Weights of a small mixture-of-experts language model, trained from scratch on English Wikipedia: 64 experts in each of 9 layers.
Below are experts of layer 2 (counted from 0) of a mixture-of-experts language model. Rows are named gate (a neuron's input weights, with its number), up (a neuron's input weights, with its number) and show model dimensions 112-167. Each number is 128 + 32 x the weight over its row's rms, rounded and kept within 0 to 255.
Before each expert's rows: "mostly gets" lists some tokens that are sent to it at least half of the time. This comes from a sample of Wikipedia text that the model never trained on.

# expert 6
mostly gets: " had", " are", " have", " has", " was", " be"
gate0 [126 120 167  69 127 134  89 116 151 154 127 175  69 100 190 145 112 145 118 150  94  92 124  85 169 132 109 129 115 134 128 135 160 102 119 117  99 101  83 102 133 136 114 100 164 141 195 115  94 117 128 149 141 160 156 140]
up0 [127 184  89  62  51 156 154 117 151 198 170 115 150 184  52 179 111 113 124 113 151 157 132 135 143 103 151 137 132 113 128 114 170 141 133  42 106 134 157 141 156 121  71 121 121 150  85 166 141 109 118  77 120 135 151 147]
gate1 [172 176 132 154 138 184 183 152  71  81  82 166 102 131 129 128 140 102 130 133  67 124 129  84 100 153 100 121 120 122  84 174 179  49 149 132 134 204 163 146 129 179 100 121 113 144  71 163 213 168 137 134 125 128  97 143]
up1 [158 133 109 140 131 140 124 172 145 169 123 159 125 126  40 177 109 116 140  96 102 176 140 178 173  96 134 131  97  74 133 168 109 109 149 132  47 123 109 161 127 110 107 124 125 134 192 161 165 167 111  98 131 104  56  74]
gate2 [149 102 115 170 105 178 107  96 196 125 114 117 101 139 155 153 159 115 190 134 134 101 133 154 126 116 123 103 184 155  89  71 156 154  53 117  53 175 145 118 106 115 167  99 111 111 170  94 157  91 159 133 167 100  73  98]
up2 [164 146 151 160 120 144 102  85 109 134 102  79 124 164 128 239 109 136  99 184 187 119 123 124  92 126 114 133 116 112  93  94 126 109 140 101  49 105 159 133 114 119 185 114 147 105 174  69 125 105 115 160 101 115 148 142]
gate3 [ 80  95 181 103 153  97 147  76 134  87 205 171 136 137 103 124 137 133 141 162 136 128 138 110 155 121 152 201 121 111 135 106 131 166 151 102 114 103 211  92  80 139 135  94 190  94 202 151 177  98 180 130 174  60 116 133]
up3 [186 154 177 114 135 114 135 114 144 165 126 116 111 138  89 186  91 177 178 157 121 118  98 146 138 147  75  99 163 130  99 163  97 155 128 179 151 113 158 155 102 158 130 146 115 191 135 156 100 152 110  88 146 155 134 110]
gate4 [149 139 136 218 145 133 150 130 119 143 126 192 106  96 165 179  82 156 122 109 144 112  79 155 141 107  96 146 134 194 115 148 107 106 101 120 148  66 168 176 102 134  71 126  73 160  95 106 101 151 152 138 149 213 144 126]
up4 [111 178 135 221  86 150 163 133 194 156  65 139 105 122 112 105 132 170 171 126 166 143 158 167  87 135 112 120  67 179 107  93 174 107 154 211 102 121 140 127 117  80 118 138 153 154 101 117  79 166 110 102 201 160 142 136]
gate5 [174 169 107 132 151 177 106 163 132 128 122 121 120 179 153 178 112 170 204 105  57 165 111  95 124 154  77  82 160  92  91 100 151 110  82 138 105 117 134 134 152 149  74 110 134 166 174 112 172 130 126 114 140 154 143 142]
up5 [ 67  59 142 114  85  85  82  99 130 182 115  62 102 144 169 110 146 120 100 102 125 109 125  96 132 137  98 169 107 155 148 137  94 128 142 161 148 136 118  96 116 155 126 103  74 106 119 138 124 152 199 142 121  85 152 131]
gate6 [131 131 122 117 118 126 132 135 146 153 222 124 105 130 150 116 110 114  96  97 124 119 125 162 106 146 138  64 160 127 132 103 125 136 137 138 127 205 115 105 142 126 173 179 148 117 167 129  93 152  68 112 192  98 127  91]
up6 [ 82 157 178  81 124 127  86 110 158  64 151  72 141 132 131  99 144  75 146 146 124 116 107 143  97 142 116 135 161 183 146 104 143 124 104 138 172 142 169 139 108 111 160  90  78 106 180  87 116 176 182 153 140 157 132 186]
gate7 [177 123 106  72 111 155 174 134 151  52 115 115 183 167 102 117 106 166 130 156 133 112 109 139 143 134 115 124 137 144 147 128 127 209 204 130 101 110 153 153 133 155 121 149 118 120 125 117 139 134 119 129 117 150  81 109]
up7 [156 168 118  91 123 108 144 131 166 126 142 185 127  95 142 216 108 126 147 144 100 126 131 117 175 167  45 143 166 133 125 125 138 153 221  96 161 134 180  81 154 171  56 145 121 157 125 175  85 124 113 123 115 139 137 101]
gate8 [ 75 163 123 139 146 106  73 108 129 137 124  90 126  99 107 112 117 124 150 153 131 111 181 122 144 122 171 164 103 171 172  74 136 135 122  75 112 117  99  63 110 142 176  55 116 138 155  62  97 129 135 133 142 138 117 116]
up8 [100 156 157  89 121  86  63 122 164 160  66 120 167 130 137  46 141  98  82 148  91 167 124 125 182 119 194 191  93 137 112 103 118  78 139  69 187 101 113 112 106 110 197  99 145 116 122 157 193 116 120 107 124  66  95 100]
gate9 [137 125  66  95 112  73 137 127  96  72 139 142 185 141 203  92  79 148  58 111 147 125 119 159  38 215 127 138  54 153 177 101 142 119 152 110 121 133 120 100 115  90 128 136 121 139  77 127 115 153 107 128 120 169 144 125]
up9 [ 99 139 152  72 147 137 195 135 114  78 144 140 204 154 164  76 136 171 105  66 140 112 107 168  85 133 106 100 145 121 156 120  75 174 160  77 163 147 169 134 126 190  90  99 145  47 113 122 128 168  87 133 127 153 134  93]
gate10 [119  75 100 182 152 133 124 131 123 133 116  94 131 112 113  96 135 175 176  95 148 114 113 125 111 136 166  92  92 191 132 106 126  97 144 137  97 205 157 155 137 114  82 144 128 111  90  82 168 158  47 143 129 127 120 121]
up10 [124 113  97 127  99 136 112 139 131 125 155 101 135  74 105 122 100 125 101 103 118 173 130 168 176 128 130 111  72  98  83  74  99 116 143 148 127 156 125 142 126 100 139 151 105 117 130 105 163 166 219  99 159 146 186 109]
gate11 [116 127 197 145 169 157 189 183 158 127 104  93  80 166  87 135 162 148 147  71  85 124 172  57 151 135 109 125 108 142  65  60 105 118  96 143 133 147 161 150 142 131 155 123 113 136 107  89 101 161  99 106  74  62 115  77]
up11 [103 130  94 136 132 126 151  68  95 109 119 114 158 140 123 160 150 122  89  91 124 109 145  94  92 139  85 131 181  99 136 133 111 175  82 206 128 140 125 118 126  61 147 172 138 133 126 177 127 111 103 146 125  93  69  75]
gate12 [171 111 148 133 161 178  86 122 143 111 118 126 134 128 127 199 167  96  18  67 145 154 111 100 165 124 151 164  63 147 143 111 110 141 177 105 162 131 131 117  93  71 119 159 117 155 122  90 199 127  47 157 106 161 169  99]
up12 [140 108 131 166 136 151  90 171 108 125 119 119 132 108 188 158  87 152  77 131 148 139  70 106 122 138  47 105 125 113 143  75  75 128 130  88 126  82 123 152 158 140 132 149 152 144 142 135  72 171 112 186 172 140 115 177]
gate13 [115 147 136 117 152 106 185  64 158 149 135 136 121 145 122 143 104 147 115  83 105 150 159 127  83  65  77 104  96 130  70 177 145 172 120  73 197 144 130 146  97 155 115 202  21 138  47 160 180 152 145 144 121 101 158 165]
up13 [144 153 140  69 121 143 146  95 140  99 145 139 168 151 189  88 126 156  84 152 152 116 162 112 174 170 158 168 122 159 165 167 135 124 145  89 121 149  92 142 174  85 149  93  96 118  99  72 132 156 147 152 138 125  48  87]
gate14 [ 73 140 124 150 122 124 144  97 156 136 113 173 160 115 181 154 130  93 125  92 137 100 119  86 119 186 131  99 123 163  94  95 176  87  29 122 145 112 102 152 118  93 202 105  25 132 130 128 156 141 167 108 115 135 156 184]
up14 [ 99 162 172  69  89 136 138 122 124 162 123 124 154  66 153  76 132 160 151 116 139  75 115 114 187 123 143 123 106 102  63 146 125 108 148 108 107 127 118  98 145 130 110  95 144 161 178 188 149 112 164 143 173 138 146 120]
gate15 [ 92 121 183 157 131 126 112 147  55 130 146 113 199 152 244  84 171  94 127 147 103 132 132 170 176 173 128 107 146  76 153 144 106 159 183 117 102 140  98 106 103 142  88 158 190 130 115 162 180 113 197 108 106 139 151 115]
up15 [131 174 153  89 127 136 182 138  95 158 126 137 160 156 109 146  85 164 102 112  92 100 137 147 109 127 133 117 167 145 116 161 127 168 155 141  91 117 117 100 107 159 144 139  92  98 154 140  93  95 112 135 125 127 167  91]
gate16 [174 120 102 127  95 142 130 130 161 112 152  94 163 161 105 164 119 133 154 108 150 129 123 159 105 108 123 105 134 136 101 112 104  92 143 183 169  79 119 130 102 121  79 158 200 135 172 192 120  69 186 127 108 175 167  89]
up16 [148 114 125 118 147 133 104  98 111 118 152 154 111  91 154  77 139 159 136 123  57  96 132 167 121 122  97 102 142 136  56 161 177 107 179  91  87 122 230 157 128 123 142  59 162 171 155  71 155 133 139 128  79 132 174  95]
gate17 [138 113 196  63 112 106 149  71 124 109 190 116  94 104 117 155 134 134 195 106 135 129 174  52 169 134 102 126  74 117 149  46 137 143 160 146 128 120 111 149 153 137 137 134  83 146 159 125  87 120 102 124 165 124 164  96]
up17 [155 150  97 119 154 106 139 146 120 130 106  89 140 182 129  93  85 151 128 114 162 132 106 115  99 133  60 116 156 158 149 168 107 107 145 117  85 118  85 116 148 117 124 120 104 148  98 114  61 105 133  81  85 210 163 187]
gate18 [171 123 154 137 119 128  75 142 196  73 157 185 110 162 182 160 119 137 124 115 150  89 146 113 201 165 125 153 129  91 137 100 119 145  89 163 131  86 134 128 132  53 111  99  98 183 187 101 176 108  96  86 166 102 123 134]
up18 [105 131 123 143 153 128  75 112 131 164 161 147 122 124 141 100 100 112 126  95 122 104 126 189 124 138 109 104 176 135  71 108 141 128  88 135  99  66 110  94 156 176 149 119 139  78 178 148 105 127 118 186 132 100 153 116]
gate19 [122 139  69 115 126 195 154  95 111 141 122 133 131 140 134 162 136  96  94 131 108 118 133 118 107 134  95 130 128 126 157 119 107 126 102  85 128 217  73 144 214 132 113 136 169 139  33 121  67 160 160  90  94 166 137 115]
up19 [126 109 135 103  53  64 104 124 182 118 106 175 140 104 146 105 104 118 118 116 107 124 159 110 186 139  82 105 105 133 105 106 123  48 160  86  94 114 145 181  73 148 148 173 150 151  99 153 153 111  98  96 136 107 156 179]

# expert 23
mostly gets: " is", "==", " was", ".\n\n", " were", " are"
gate0 [139  73 137 151 138 129 156 144  93 125 120 112 131 100 115 116  90 153 138 102 161  96 139 211  80 167 181 166 124  86 117 164 114 111 181 151 101 128  89  95 109  94 125 160 115 136 136 116 158 145  81  75 138 191 174 156]
up0 [ 59  64 133 173  94 105 106  89 160  83 159 108 127  95 127 140 108 125 117  92 142 161 115 112 129  64 102  92 111 110 129 151 147 167  90  94 133 160 132 116 127 134 121  61 106 134 150 108 183  68 166  82 130  89 107 131]
gate1 [119 129 130 161 165 136 149 125 123 140  99 152  51 113 142 161 153  96 120  67 117 115 104 143 105  88 111 132 162 147 141 111 136 151 174 107 114 139 102 123  99 117 146 148 134 114  96 132 143 148  99 135  89 121 173 161]
up1 [126 141 117 186 145 152 167 157 119 132 101 118 173 108 159  85 103 110 184 155 155 166  98  86 132 178 110  87  81 175 112 131  84 209  69  98 109 130 177 128 131 122 120 159 194 130 113 198  79 107 106 112 125  59 136  77]
gate2 [ 80 153 134  68 130 165 104  98 148 127 110 112 102  92 146  90 152  94 112 129 185 158 115 191 127 148 130 146  90  82 156 168 115 108  98 132 143 124  65 157 118 142 117 112 112  54 162 157 162 133  97 164 143 134 140 146]
up2 [ 93 109 102 106 103 157 141 175 112 132 135 122 129  87  82 123  32  98 160  78  68 147 106 114 153 134 128 188 106  97  85 111  86 135 155 134 102 121 145 147 184 119 108  99 192 177 178 122 103 191 125  91 106 115 112 133]
gate3 [190 150 126 139 169 137 137 109 166 114 138  84 169 170  77 160 140 101 169 158 143 166  88 153 154  96 106 121 117 142  86 163 174 189 144  49 123  73 146 102 106 139  84 129 174 161  58 118 140 122  98 100 104  92 140 111]
up3 [133 103  92 106 149 129 138 144 138 111 130 187  80  94 106 162  94 161 197 171 127  95 111 113 156 190 136 106 171 127 107 194 168 148 128 145 128 103 166 118 104 144 123 153 109 127 101 140 106 145 156 163 129 157 166 144]
gate4 [ 73 111 104 127 103 100 161 143 141 124 100 120 137 173 121 103  83 163 107 144 189 125 166 141  96 201 147 123 145 150  81 130 191 149 184 126 111 128 132 141  94 196 132  88 124 111 117 151 174 121 132  97 162 178  96  55]
up4 [141 118 180 101 114 149  59  90  92 118 170 111 105 105 108 150 118 112 171 122 113 155 111 147 137  65 171  97 128 153  93 143 136  93 129 128 124  73  61 130 135 124 141  73 123 116 138 103  87 110 129 117 126 135 168  60]
gate5 [ 91 102 103 140 128 145 135  56 145  89 149  89 124  92 109 116 111  87 132 101 173 131 146  41 151 150 122 126 115 122 104 149 121 138 108 142 195 174 142 191 130 157 116 107 200 138 125 117 156  75 153 139 133  83  91 126]
up5 [ 86 101 153  93  99  85 117  60 114 100 111  84 110 158 144 101 122 116 142 167 168 128 109 122 146 128 139 155 148 107 125 144  75 144 110  86 207 116 153 113  60 130  86 139 182  53  95 117 123  91 144 140 154 151 138 159]
gate6 [123 144  69 124 160 139  95 141 105 166 119 112 161 153 123 153 167 180 137 126  84 135 143 103  90 100 134 185 104 111 107 136 119  78 134  92 127 121 173  63 134 126  93  80 118 123  74 103 103 186 142 125 164 158 154 123]
up6 [ 70 131 119  86 171 143 176 155 133 116 173  97 150 128 152 138  76 135 132  87 115  96 119 123 132 175 175 156 122 152 141  94 130  95 176  86  88 100 143 141 169  84 121 149 125 164 162  87 186 116 182 131  86  98  77  94]
gate7 [150 108  80 120 135 130 188 125 101 127 107 121 132 176  74 175 103  93 143 123 180 147 160 119 122  87 121 181 182  68 172  83 171 161 158 149  81 168 151 152  93 171  92  95 201 111 212 189 137  94 131 137 126 139 162 108]
up7 [106  59 102 105 136 144 111 113  86 123 121 116 113 162 121 110 202  95 130 119 120 140 149 123  50  68 164 107 168 129 131 133 152  95 104 123 122  64 101 156 111 132 187 125 160 121 137 114 180 153 135  95 174 160  60 174]
gate8 [113 160  85  56 153  83 141 104 146  74 158  86 160 115 127 160 112 122 114  94 128 153  65 131 132 100  95 113 106 102 116 127 151 120 142 128 116  45 160 110  96  83 107 127  78 130 119 112 152 109 104 146 152 118 110  89]
up8 [156 139 198  23 121  98 145 116 175 122 116 137 140 107 136 110 187 123 101 170 130 131 111 178 156 130 154 133 131 165 109 195 160 148 107  86 174 120 126 189 117  57 123 132 144 108 190 158 186 137 161  41 112 110 126 141]
gate9 [128 143  98  84  94 119 134 166  93 147 119 131 161 131 115  95 109 134 154 132 150 141 145 112 177 150 139 179 182 108 129 152 110 151 198 162  98 139 176 155 143 155  91 107 141 170 108 182 140 106  94  71 193 162 149 168]
up9 [192 171 116  60 117 115 105 178 168 147 156 138 131 123 141 129 161 129 192  97 162 126 130 114  88  79 124 119 116 101  66 145  98  85 125 136 123 108 137 173 110 138  95 129 120 141  67 172  97 157 122 164 146 129 110 111]
gate10 [199  95 129 114 110 119 109 126 175 130 144  97 192 120  80 133 141 151 178 162 185 135 135  93  52 150 132 134 134 157 163  95 154 144 142 184  71  91 180 123 108 114 119  71 148 185 114  96 134 132  99 132 106 131 113 126]
up10 [145 171 157 155 120 141 129 148 124 117 146 140  87 141 104  94  97  94  89 150 182 111 151  88 185 134 179 105 129 122  89 190 108 131  89 130 182 149 155 127  66 184  61 169 156  98 145 188 108 159 120 142  89 144 169 117]
gate11 [122 104 115 117 168  79 159 146 137 127 108  74 122 117 127 101 152 167 171 105 115 110 138 179 149 118 124 104 161 140 154  75 136 102 126 117 171 101 109 123 149 124 158 151 135 105 201 133  98 105 121 140 131 105 175 140]
up11 [127 132 147 169 119  82  76 129 107 160 186 113 111 139 109 112 120 179 146 206 183 151 109 121 121 155 128 157 139  76 128 102 163  69  84 136 168 129 101  96 122 158 201  99 100 164  91 152 101 105 156 118 144 137 135 138]
gate12 [125 157 176 133  84  99 152 175 125  96 179  83 136 123  65 117 170 166 116 167 105 123 139  65 103 176 146  65 146 141 127  88 117  83 136 125 108 121 104 157 158 145 149 138 148 100 154 171 145 105 148 136 154 161 116  65]
up12 [130 129 182 172 129 150  78 138 121 123 150 117 128 148 124 123 140 134 164 154  81 121 125 149 120 154 185  96 171 147 153  76  98 121 161 139 143 149 169 177 104 122 121 103 130  86  98 100 174 171 127 116 172 143  85 143]
gate13 [ 87 134 104 135 153 112 184  92 113 106 122 140 178 131 164 121 141 147 175 129  80 166  99  62  90 114 169 112 148 152 164 111 144  68 116 139 150 171 153 143  94  82 138 124 111 106 135 120 134 132  91 110 106 136 117 115]
up13 [166 153 183  91 123 114 148 172 152 140 118 133 126 162  97 126  75 144 158 120 100 121 113 134 193 147  81  93 105 135 119 154 118 164 147 145  69 157 123  79  92 130  68 126 112 140 138 123 122 107 128 116 102 161  99 173]
gate14 [109 132 137 180 166 169 124 131 120 110  97 176  91 114 128 154  96 178 204 111  96 108  97  93 139 148 147 117 201 111 148 143 108 117  97 128 103  92  80  70  77 164 105 104 177 153  91  88  57 137 105 145 107 156 146 138]
up14 [123 165 175 137 136 143 116  78 134  81 121 135 103 105 107 196 135 121 145 107  94 154 118 148  85 103 119 126  84 110 193 131 164 148 124 166 147 132  85  99 120  98 122  92  79  97 184 145 141 105 173 124 153 138  97  99]
gate15 [147  79  85 138 139 148 114 128 124  95  98 162  99 128 135 192 152 154  88 149 156 116 120 108  69 166  97 133 137 155 119 147 156 158 186 114  82 173 129  95 159  77 137 153 107  67 111 147 144 126 134 151 138 163 111  84]
up15 [180 164  92 115 127 112 120 112 138 167 151 113 153 192 151 114 164 157 104 157 123 133 157 146 143 170 107  86 119 115  98 105 136  93 113 178 161 140 134  95 141 132  91 138 127 158  98 112 188 142  95 124 168 105 150 139]
gate16 [111  77 168 122  88 181 118  91 152 121 141 167 133  80 118  97 117 146 130 102 137 118 103 121 100 161  84 132  72  71 150 138 107 159 112  77 153 180  65  60 167 162 126 139 107  97  96  46  89 104 119 137 142 151 186 152]
up16 [ 18 137 113 110  94 144  85 136 168  89 164 163  61 193 150  42 158 141 140 195 159 158 154  90 165 172 141  98 107 137  93 130 105 107 173 114 135 113 140  64  87  98 159 103 164  84 139 137 145  92 129 114 107 124  73  98]
gate17 [ 96 159  94 125 107 160 117  91 111 106 127 162 141 122  67 126 136 114 192 118 191 113 156 130 112 120 128 162  95 119 110 141 157 155 136  99 135 148 135 178 201 166 177 114 132 126  78 148 182 148 168 143 125 191 111 161]
up17 [106 134 133 125 106 110 146 153 170 126 122 145 122  88 151 133  68 130 134 129  97  88 200 108 130 136 143  56 159 119 106 134 179 176 156 178 126  88 137 182 131 148 163 133 116 155 163 142  91 100 138 123 127 113 126 141]
gate18 [101 150  91 181 131 102 111 134 101 120  69 106 155  99 137  70 111 120 111 114 144 119 119 169 147  90 105 168  32 141 150 154 137 124 104  58 145  45 112  98  68 124  73 138  93 125  88 111 147  99 177 172 112 168 161 109]
up18 [133 105 106  96 108  68 138 113 168  81 140 126 113  58 132 152 124 124 204 150 134 153 149  81  81 163 117 129 115  49 181  67 122 122 102 148 146 143 112 102 138 105 156 121 133  85 130 213 100  92 127 107 186 106 122  95]
gate19 [ 99 146 137 124 146 128  88 120 139 115 161  81 102 127 131 110 139 149  79 119 111  99 114 184 131 107 157 161 124 101 132 152 118 149 124 106 119 150 123 153 153 136  99 155 138 113 149 162  87 153 116 100 138 125 124  79]
up19 [166 146 184  95 102 102 137 119 121  93 105 150 176 143 143 127  81 121 161 151 102 118 125  94 169  82 112 110 127 136 147 142 150  81 164 138 212 149 143 153 127 127 146 119 132 170 119 161 141 113 181 133 113 140 111  80]

# expert 29
mostly gets: " Nominated", " Votes", " −", " Candidate", " Yes", " Apps"
gate0 [142 180 138 137 148 170 178 123 132 171  93 144 121 112 176  77 154 137 130 111 129 118 110 197 153 129 125 139 140 128  89 110 158  77 144 158 103 114 149 124 118  96 117 126 153  80  81 117  76 112  64  88  97 124 134 180]
up0 [ 84 145 140 182 133 110 114 175 208 133 121 125 148 108 159 147 121 132  79 108  79 102  84  67 128 142 198 124 140  80 118 160 101 116 110 127 147 184 154 136 147 158  76 192 101 101 162  94  83 152 111 151 109 132 153  67]
gate1 [172 131  65 132  97 130 186 110 153 133 107 102 102 108 116 120 166 124 149  49 108 120  91 157 170  50 104  63 104 107 135 101 126 159  96 156 175 162 145  97  85  76  89 158 155 106 100 138 117 111 114 119  77  92 124 173]
up1 [ 85 146 125  93 143 169 113 118 107 149 112 194 152 101  76 144 152 142  60  87 100 144 108 105 133 122  80  89 104 115 186 165 112 186  93 131 126 112 181  79 122 172 158 141 140 124 126 146 152 113 114 116 118  99 127  94]
gate2 [122 141 119 129 103 173  78 109 139 109 134  87 144 153 137  86 150 171 112 117 173 148 135 125 101  99  80  69 135 168 174 107 113 133 136 124 129 113 132 120 143 168 196  82 152 150 155 145 115 126 120 160 121 182 162 135]
up2 [104 168 120  69 121 197 145 147 167  95 143 205 131 162 114 115  66 166 161 151 177 154 129 131  74 102 135 111 124 108 154 156 122 129 174 119 100 161 187 187  77 109 112 162  85 181 142 123  98 167 169 134  66 110 152 168]
gate3 [123  93 166 165 117 136  97 129 131  75 138 142 110  72 205 151 130 157  98 157 111  99 117 158 169  92 163 177 104  98 161  78 146 194 155 155 137 121 229 123 141 128 132  95 133 100 148  66 149 160 151 109 137 110 113  44]
up3 [116  97 141 195 197  58 112 138 137 149 102 173 123 117 156 217 146 118 109 163 135 128 158 151 130 146 145 124  65 177  68 115 138 142 166 140 111 120 145 184 121 144 176 152 173 112 139 176 183 169  94 115 126 130 135 124]
gate4 [158  92 103 120  87 102 182 148 129 106 135 104 105 135 144 119 121  82  46 161 145 135 127 162 158 114 180 113 132 166 105 107 138 115 179  99 138 118  79  71 111  99 134  86 143 168 103 177  98 128 143 162 132 200 131 131]
up4 [ 92 149  61 129 120 147  78 122 108 137 182 148 117 117 137 105 137 122 157 114 119  86 143  44  83 119 130 123  91 127 125 172 138 101 157 110 158 103 152 144 115 111 169 133  64 131  44 149 152 102 137 125 159 163 156 108]
gate5 [145 196 149 115 104 141 134  85 154 118 116 159 159  35  63  95 170 141 123  89 151 102 145 111 119 183 127 157 143  94  88  88 122 149 100 179  63 150 125 136 127 109 129 118 155  60 128 134 130 167  98 155  66 130 144 171]
up5 [114 153 118 148 146  97 135  83 132 148 136 118 117  79 141 168 132  80 109 165  99 132 108 101 207  93 119  87 149 196 136 102 119 146  71 167 167 154 162 129 167 144 162 116 175 125  89 148 141 130 130  73 115 114 150 196]
gate6 [ 98 118 151 104 118 101 117 111  82  82 118 137 160  99 118 154 159  84  75 166 181 108  98 125 132 113 120 128 121 146 109 140 152 120 157 102 111 107 138 190 122  99 144 161 145  63 128  62 136 160  85 129 179 124  97 139]
up6 [124 166 119  70 161 150 113  89 132 181 115  92 124 131  98 166 162 121  87 126 107 136 148 121  86 144 150 141 122 153 146  63 162 104 135 159  81  92 156 131 127 125 224 121 186 135 130 160 153 135 173 138  89 134 116 169]
gate7 [ 94 135 131 107 120 110 140 106 109 136 147  90  82 157  30 119  32 131 145  77 113 150 149 112 113 125 135 109 116 132 112 124  86 121  63 153 150  53 118  91 126 103 141  76 121 147  67  91 208 117 173 134 129  74  94 159]
up7 [143 131 118  95 117 124  94 144 114 206 150 153 140 147 183 179 100 171 168 129 135 111 130 150 130 135 143  84 138 162  78 143 134 169 162 138 138  94 109 130 126 137  86 109 157 139 135 156 116  98 112 138 117  79 127 112]
gate8 [129 186 113 163  99 130 140 163  77 104 181 136  95 139 117  92 216 110 101 128 138  85  88 115 115 109 124 140 125 180 109  97 122 149 123 175  94 130 167 132 147 124 141  88 126 156 134 144 108 117 116 144  48 173 139 150]
up8 [114  96  68  75 130 183 122  89 128 141 110  89 116 130 161 164 124  83  28 129 112 153 104 132 165  99 103 109 131 153  69 125 135 214 150 132 168  92 115 102 186 140 156 125 123 108 167  97 129  84 119 119 154  66  90 163]
gate9 [123 151 173 132 164  58 115 131 151 135 124 115  62  88 157 113 157 119  75 122 106 164 107 193  77 103 139 108  44 120 143 132 149 196 174 109  96 149 144 144 131  91 100 105 205 157 136 187 129 127 156 131 180 163  59 112]
up9 [ 99 158 127  88 154 147 105 142 147 107 151 120 134 109 130  83  88 139 126 131 118 117 165 130 117  92  76 146 164 116 147 155 171  63 157 129 175   0 149 135 129 146 136 119 131 113 127 125 149 160  99 161 138 130 157 128]
gate10 [156 126  88 122 120 135 110 124 127  75 166 146  78  97 138 129 120 112 165 109  83 124 113 106 127 108  87 172  79 133 111 135 137 104 107 126 149 117 134 136 114 118 182 117  57 101 197 115 112 135 167 165 174 131  62 109]
up10 [197 127 133 141 124 135 108  97  99 105  84 175 139 103 138 163 118  86  71 113 171 116 154 229 184 103 101 129 139 134 146 146 119 130 172 174 136  83 134 119  82 166 174 105 134 111 103 123 156 153 137 131 105 165 132 179]
gate11 [147 135  99 130 103 137 133 111 132 148  82 203 143 110 152 143 177 161 144 164 179 108 103 112 186  96 121 122 178 122  98 113 133 112 123 139 113  91 147 146 128 122 134 110 119  78 109  89 178 103  76 141 113 106  86  50]
up11 [125 112 117  81 104 111 190 111 168 159 154 143 123 124  68 157 134 143 145  84 176 127 150  90 127 162 129 142 110 138 131  73  94 135 112  96 178 142 156 134 144 153 114 178 119  62  70  94 143 198 169 120 122 110 112 140]
gate12 [175 121 156 131 138 146 113 150 138 113 108 126 141 138  44 117 173 126 194  57  94 129  90 104 109 145  95 156 133 180 213 118 132 114  91  98 177 165 135 132 138 195 105 142 141  85 110 141 123 133 142 109 109 110 160 122]
up12 [157 134 127 136 159 153 130 166 143 119  78 131 122 147 117 127 171  99  95 148 107 106 123 144 168 134 173 118 151  96 115 155 104 183  93 103  77 126 154 154  93 121 137 123 135 179 170 120 143 195 202 126  94 130 137 151]
gate13 [104 130 129 139 135 164 138 105 133 135 124 122 128 107 109 107 134 178 132 200 179 125 150 142 131 201 101 157 123 119  34 114 124  79 154  97  91 110 164 150 172  88 113  88 112 111 100  96 131 176 121  57 119 116 161 133]
up13 [102 127 136 156 122 100 141 117 161 200 115 137 127 117 188 136  79  73  81 133  71 140 135  49 141 120 144 171 146 122 109  85 158 166 156  65 155 161 164  72 128 116 131 112  62 101 145 146 118 142 116 161  61 160 123 110]
gate14 [156 139 102 113 132 139 100  80 159 108 135 138 163 208  68 169 101 135 160 123  93 127 136  53 209  93 156  93 166  91 137  84 100 108 161 127 176 167 142 112 182  95 120 161 103 114 133 112 153 105  93  96  93 137 138 136]
up14 [155  79 121 155 106 167 186 155 116 142 116 162 129 152 150 158 135 117 120 188 199 110  92 157 148 120  89 128 112 162 136 151 136 135 154 144 125  99 152  84 108 153 198 119 121 109  39 103 117 136 159 111 147 170 103 135]
gate15 [104 122 129 128 112  94 104  89 149  78 120  73 108 136  96 131 193 150 129 100  80 120 144 119 138 147 115 104 132 141 134  68 147 115 198 112 111 166 122 107 128 127 133 156 172 102 110  73 145 120 178 137 158  99 151 139]
up15 [110 185  97 150 122 121 175 176 121 128 147 171 185 144  97 153 112  91  44 144 148 110 166 174 129 105 146 127 104 212  99 183 126 126 155 127  85 182 135 122 165  80 136 144 190 110 106 117 129 196  99  87 106 107 152 171]
gate16 [109  92 115 180  85 112 100 135  65  98 114 109 141  99 118 165 136 126 131 160 114 104 129 127 142  99  98 105 140 142 148 138 175  78 136  77 145 124 100 133 165 155  86 149 189 168 177  91 100 149  75 133 127 107 172 142]
up16 [ 93 158 161 149 133 194 110  95 129 127 157  96 149 158 141 143 129 195 118 147  82 138 118 155 140 102 135 158  93 132  95 100 134  79 102 160  85 117 171 209 154 100 133 137 133 159 192 162 163 105 195 102  88 127 162  97]
gate17 [135 122 146  78 133 182 130 103 164  81 178 153 110  82  75  83 171  96 151 121  82 170 155 120 198 127  79 193  82 138 115 106  79 136  67 132 180  95 121 138 101  49 111 128 104 104 167 123 107 146 129 128 180 140 115 123]
up17 [128 158 165 141 162 173 141  99 102 122 130 128  94  94 143 125 116 111 120 125 143 149 109 152 154 149 129 133 115 154 142  91  77 162  90 150 163 152 164  99 127 167 153 110 137 102 126  97 115 147 148 153  97  99 129 125]
gate18 [142  91 127 141 115 127  93 150 108 126 125  97  68  99 102 125 150 138 138 135 106 162 103  86 170 150  68 136  66 111 103 182 147 133  68 160 105  56  84 123 105  78 177  87 155 122 118 120 104  85 120 148 130  99  86 122]
up18 [157 135  67 123 118 130 140 163 160 106 170  99 122  68 102 130 143 105 123 134 116 132 121 137 188 122  99 118 169 200 150 152 171 154 146 120  96 113 128 200 108 105 150  66 108 127 191 123 153 109  71 101 173 139  73 143]
gate19 [ 82 169 127  92  73 123 164 114 153  97 156 180 120 167 147 120 127  94  99 109 168 186 136 181 110 114  86 146 114 165 161  83 121 130 106 185  34  97  87 171 141  40 127 121 163  97 135  57  91 157 116 139 132 121 137 178]
up19 [138  99  79  79 161  79 137 168 131 172  82 160  88 194 110 144 122 124  94 171  98 101 130  28 175 146 124  95 125 177 166 134 142 163 153 128 117 140 135 200  88  73 126 116 157 181 147 130 144  91 120  75 115 144  98 189]